Weights of a small mixture-of-experts language model, trained from scratch on English Wikipedia.
Experts: 2 picks a token, a shared expert of 256 neurons.
Training: a variant of Muon for the experts, 839M tokens, 6402 steps.
Below are experts of layer 3 (counted from 0) of a mixture-of-experts language model. Rows are named gate (a neuron's input weights, with its number), up (a neuron's input weights, with its number), down (a neuron's output weights, with its number) and show model dimensions 96-191. Each number is 500 + 40 x the weight over its row's rms, rounded and kept within 0 to 999. Numbers have three digits each.
Before each expert's rows: a language model's description of what the expert responds to. This comes from a sample of Wikipedia text that the model never trained on.

# expert 3
It responds to: Short pieces inside common nouns and adjectives after an opening consonant cluster, such as gl-az-ing, cruc-i-form, l-az-y, c-arg-o.
gate0:474491572491488492467594540515499517443563516439468443539483467525499511479520515579552530518595492543504496405412497486516550532466556536463494476539497452551425518416491519538434582466564521498500578504582445480452491501438543486512492552453516539461462444555503521560538516479530467440
up0:520574470500501503533480425465535489531479490504481545452465550492498552491449464455479464487516496424482467534580491515489514437450420480473470495526457484491559436474505465519524530562467480470503436519446600447522506502559472484571531466500533445502545515476503479505439495454493505483
down0:536544526511580386527440500563542466484525407508545430536428482577524546493512509525447526519504499508498484486476531491496561510467507506526471562487503493487481495494479434461561513497488522434437510447471454503535580477448531527493540521539534497559422462414523436509515533454557484438

# expert 58
It responds to: The piece pr inside words like surprise, price, apprentice, plus School, Street and College in institution and street names.
gate0:482476447519447513496526520495614485492517516435563491465560480505474464494452521430545558517502493460504480506509436489510478489538480503467571477494529540533518509451423470501539529498478434539498499475520545460417467505596480467507536419564517498569474480427490474491557469514524518447
up0:544546528529509516534418569486541474501447552408504544582534547502530501503426489497479438511512467616461543562402571439517466421511435519482491517470499502513566549489526525551405535583504503486525456493499552444544491534459508487502524536481468482580484466527526521454401506511448482522
down0:543585473533407515537512562466479472518593502460537517480510492511458547434518505522532469420543511483448530395567473472429503567501517515548524413496487512522533556412448515469588520491482520530483589462469486532506462468460456483543557469517497483485487527563500481520475487505475520469

# expert 57
It responds to: Single vowels and short pieces like o, a, in, op after an initial consonant in names, such as Ph-o-ebe, Tamp-a, Sar-ped-on.
gate0:501499514487525484551486482486520451441513568445538561471466497486485407494500529580541474507512516493488517502542461488472538432524464542587532462511556513551549434512455554543465515476551524489460518544560563574516550487459523520514492518470510527364511535527544529502456514511569481438
up0:550536521502518530457546484468548422546492522519506557431539474495514448492486483463587423505503527505518500540501478530551428457469464541521552478516454495485489515502567544519507581518580424456422501497507495510525472508521520526423499496470430550441493519498531452457533584522517517482
down0:518476458484513526486456497569475492528537494462456452538547438455461478476485518469493515503489468515440440458425510463528472520507498471628512458584427561470534546473536498450513452552531551549494530417469528569546544524485505429500478523559501476509441497465503519501483498462493566500

# expert 48
It responds to: Colons, periods, commas and dashes right after digits in times, scores and tables, e.g. 9:05, 14.73 m, 3,452.
gate0:518489536518467500496450552520537499479519520542514488514438461522499460494438528540531497465574552523488461565530528525392525522420523538511504481504507475501573495427486475539480443553480456535519523494544570476500492553511466528411488556424565535515456536535510492478513478519549519524
up0:618497502491453505476495516471529550529455560517502505504467521529519453489416552620536549484521516492469459527526475516390481586421540552546501490538514482436559518420523502586490497530504480558443512521465492428542532542524527525460503539434540563485542475477535466466465484485490526487
down0:493462484520458485537481548437474525439492479509565482484447502539495536545519517514533444503539442507508483490484449428546475541562541483493535550509539446486505543509529501514470512498465533523457482487485446489524521473436491503519543524512483486574524596473469514468495465573502463464

# expert 14
It responds to: Lone uppercase letters inside acronyms, codes or word starts, e.g. 5-HT, HBO, BLR, Messina, Baylor.
gate0:492502469486529583474453519526615549550543534520476471462555500493496517482496537507573558483417505501468499558485524505428501501423514465485520463488503498559456473449527546492437453507532503467461495566418539495550493438521480471465562508479499478459451576483530583458489459425465516566
up0:445541515488506536462505570495512530495529490526445470475516509476471543479485515382432432476436482480467531480509516507519448430513509428474480467510521409494523488508503484512536465574544437484457472532468555451446493448560513519520475556536412597493557559494486597402473456468446477516
down0:494531518470428461491488566479487630616430520453502538499454484551427467503514500552451479510515544451456474434492550485504504516504477516520509530562465458479483516521434467469479502499456548542485523537527501508514413560490460436472460486494534475536397494596485410548576543477574563518

# expert 5
It responds to: Coordinating words and separators inside lists and series, mostly and, commas, or, but, slashes, ampersands, e.g. sends, receives, and acts.
gate0:493532482504498490524467548513492484565460525505467423506451476471548472567486514470521484493535531422554505497500582542436471507564512511562466507568536472493501558519454504516487496546501498509526511424538557451464467516516438502541506474518552463491563463533484541530448490516460493489
up0:446504493502468487570490566502546542552473503455432457487461512503530438526501460431557473531513479464533506459436494497435489489490469537486507536524536521543486572515477535535484534532523454508519530517421461458450436536507488508577445465501536451523520464513505494488481468568451525500
down0:514497528566477475466469527544513521449447457497467452446556490509482488469493450526529508443513562582498439462579507497572556495462575467473510629500459511508554455529516555510501520472509520507471436582536405481378549472555536503507531478469433530473488494454543409398464498467558467457

# expert 26
It responds to: Word-internal syllables ar, an, anti, ri inside names and words, e.g. Poenaru, Plutarco, solidarity, Kumar, Antalya.
gate0:494545499501486550497441431472414436468484436500505416473553552508535475504552499387569506494479481509509466489478485403478512493499496518529469481504497532449494450497453477481539492491548484434444510532481541572501551485489554516523559510441555470470541462564553494476529549456449505473
up0:518483454516547503504505521513483500516451538444447406504514535490489392499564481484494538495534480472435577513436515402492478478514470498511510521493493592453530428462460468487535533551493502542539510445483552483510539508517496515461530526497457521465571478482506495502566466472498495517
down0:542514559517509547502482493467460459610493508545515463491469452463501546581448558446547489495460433503514535524507473568465465440525474559518557497492545510514462501460542571559549447507492461513561546546517472654494452479466443501461505520520503573514548482468524508512520460556495495433

# expert 23
It responds to: Relative and demonstrative words and noun-modifying adjectives after the or a, e.g. which, this, same, previous, latter, following.
gate0:436500526512515591560428505544547507501500473418464532610459457494419457480517455469448451511485467461445450506510494504453554453566441502576524491473487488504484410422468565494544440456531441535468539548455523466513497537383571510452507540477517485455467528527477575475523502457462438535
up0:428559518481573623501442526489519453508472516514470518513451498521493528444555462461488496486469461540489437495489449524501485483473532511490529472414509527457507505502483478505570483451515490536469443488473492508447460493501519472520583493502529468457496514573497569505546530461524414512
down0:491585422467506551414523466517512514483471529494472480473518499569458514460523531437433509571511490537537430556527536496533492493459513512462569496487533533492490469558531507540453547512425594540466480451490505478416569473541498507482542540512510496555441465566454557540485565564498443449

# expert 49
It responds to: Clause-opening words that, which, who, where, he, it, they, usually before a verb, plus degree signs in climate tables.
gate0:485527489506552474419493524521497582517433494513503457499548485504523535464592533524491522528489431560532522466514538497434453527484519482551554517506538544447499553487507503546403469521508453496570509444445493568528477517516464499532496498574493478428512579466515489537443493571519484501
up0:481507585530484513398522455511568575478470576506528461516506476493550504551537467520481502499515393520534455532548463489553501538465460522518483494461469432419498489401485489535463481509452488535506541431481584503515520554448483512502508627558491453459490530517508508466524473515466516443
down0:558440514455517470537588535493508501460486527500442459520439511494444503510477514462494501509443529415497517473546493458492535515437432468473493484482513495395476447519434463476540497455451449432569527501412455436484472460415491505486443531483396540524529485495484475524443534509481479557

# expert 42
It responds to: Short inner word pieces, often g, og, ig, per, coming after a first letter chunk, e.g. Pro-g-ress, Pro-per-tarianism, F-ed-oriva.
gate0:503511437497499449465511485488454489540512524451526415516469514549523482469577484474512460516482446486491572444557505536517477553495513469461572433502524474564517498460467472569488489537485566470506462532543449489461474494514476516543557443467503525498504522484472514455475507494471507481
up0:578511456515501496490397455496535526501563483486454609475461536515468470510527478536533495482560517447469455508460453498518489538520524474514415480504419557543432507560575480461504502486500526560437531501582512548490550463544543515539470486420528459532465441563522451507444515552591558525
down0:515569481485508471547472518446561572494437502487430497465511610562491489471482521459483514471516488516521531529399512492520559411404497586478574506538474479508393493575477554506536499497476446466365479460549522428474541448488513466565457581546485562483467499481460517484466488500507528500

# expert 60
It responds to: Subject pronouns he, she, they starting clauses before verbs like was or had, plus opening pieces of capitalised names such as W, Bar, Charl.
gate0:475535505491500344438500497475472524495481441520542538489520517499570482538509506495474462499463467489434585551498572498533480444486510585445516447557487466522482458537432512426547535565561627530438477568514504488497575434585434490540527404521491548600423480463512428553475479508519503527
up0:529419557468439498470508461469523577494533476448568459557444529488517479456519526551531418490545484580493544475469486554463456497542463496507517435517554477520436477473496540479531593515494456435535521592483539493448573513493477513473517505548504533506480514634478466453484546461533518486
down0:477509549542490430468543549502478492545551492523547498552531521448468450443524482497488447542431504517447483420555432557511525399478419492548532437512573555445508480471501508504454534493505520503474521542459443494504517557490527522478507482495499472450534521518527510474487464526493510539

# expert 56
It responds to: Prepositions opening phrases after a verb or noun, mostly in, for, on, as, at, during, within.
gate0:504490467470517546449475465504469498442603541494475492469492502515522456431420510541485480543462487485521519521446491489433432457461530543448548526448466558482541596480452531502380568512523471542517538480492503568513572517526450500412477474529479544436466477420464521527553463526462505495
up0:514470476518481584480485569487508488521452498453477521514528529490515592590476538524459589522475473505530448443481509580449495504428493452551522541568522468534454491556478496509514469554435468555463479474452456582518422471460480493481500478488479528518551524546521469461496602460544538488
down0:558533510499489522486479509530551495543579444484455491479499491434536500540499515537555513550513518537416431505468455405482488489477515462515487506512453552464491566469585483450537495523495500575500478506506479424523502486536549500502459474567532469466527492498491470452545591520553455482

# expert 41
It responds to: First fragment of a lowercase word, usually a consonant or cluster, common in species and science text, e.g. d-warf, d-ove, g-astropod, arch-eologist.
gate0:440449488504494566391560467504469523520493528471485530553490491505535457470524538487475447543413479508485479486439477546533503522460431567410483432435476568441482474490476470530529510474488446447510484521452408435534495490484536488390460458460520501452527408524529493475461455519502483411
up0:514501479504495504532557567510542489509523433536567504461481477485542524445500521592486553514475501471476479597529514430435516458550493505535514487531516451507515505485493569486443464463479493527450460517475563540480421470453537475518563498505521474533525574499480556549570450525570511505
down0:463485536530608468525528539533513463560509471500524504484523515542453440537475544553554609570484575468560435446564507432524471538505488449562492500542473531568435522565530466455514433486450478539426492505544525524545468533454495432516512457581521522466484582530453455488516516516502496483

# expert 22
It responds to: Short consonant pieces in the middle of foreign names and rare words, such as Mag-h-reb, Mag-r-uder, Pagá-č-ová, Sebas-ti-ano.
gate0:468511563500522508461565490503466510543509511417447516436437560518582481496527516466489489489445492546462498445491464453521465539505518471531545501478497602537480518537551460540527477442560470507477513453511517442562555481528561518527469484532486513446498468488497516490509512517486514536
up0:525524492516522454516455573464507522489491467586646525529539470510451470491534478425532544473483482515580518466487499511519541551475456494436512468446485479511478502482494554421488470571473507439574454454424508561458527477544390498584512503505482469512499442510519535513539519509482495462
down0:531525534545533519478524471526526499586459483502493572436466450483511491513481544522494557515463527522524457547532506470488438520541475507473488523461486499522511455517431450466465459589469532515484486534474412590413551510517580525450495553499459463552557527540544496502514547508519454458

# expert 55
It responds to: Words introducing examples or lists, such as including, such, also, include, and "See also"; also the fragment ec in "molecule", "spacecraft".
gate0:517492552532514420518591570473481456499491493452491533528525512482491441541432477547485482532453462504438522511504449528541486476490504588504472489543516427487414528526390592548486497482508574524542488586480461477478500475448492501421465548479472441458542533596505491527496481490516557450
up0:520401522517443463522529517507492381505505428416500470512438497459558542512450502508485548532495449475534414493552426487524477438544533457459410457568496472482485431491526473501497520474433520500552499429467447434493529423463523516516473406423436533510510502466477446454463554542453483494
down0:541512538504454547526509496507476495491516443485447503516514604531472424467469469590483537568433476536499502555441529483445515493467497456516607513545507542529462512538536474395510487489478519514428484485509474496504488506513517482505549546493602590506536532477485503459453582546502457486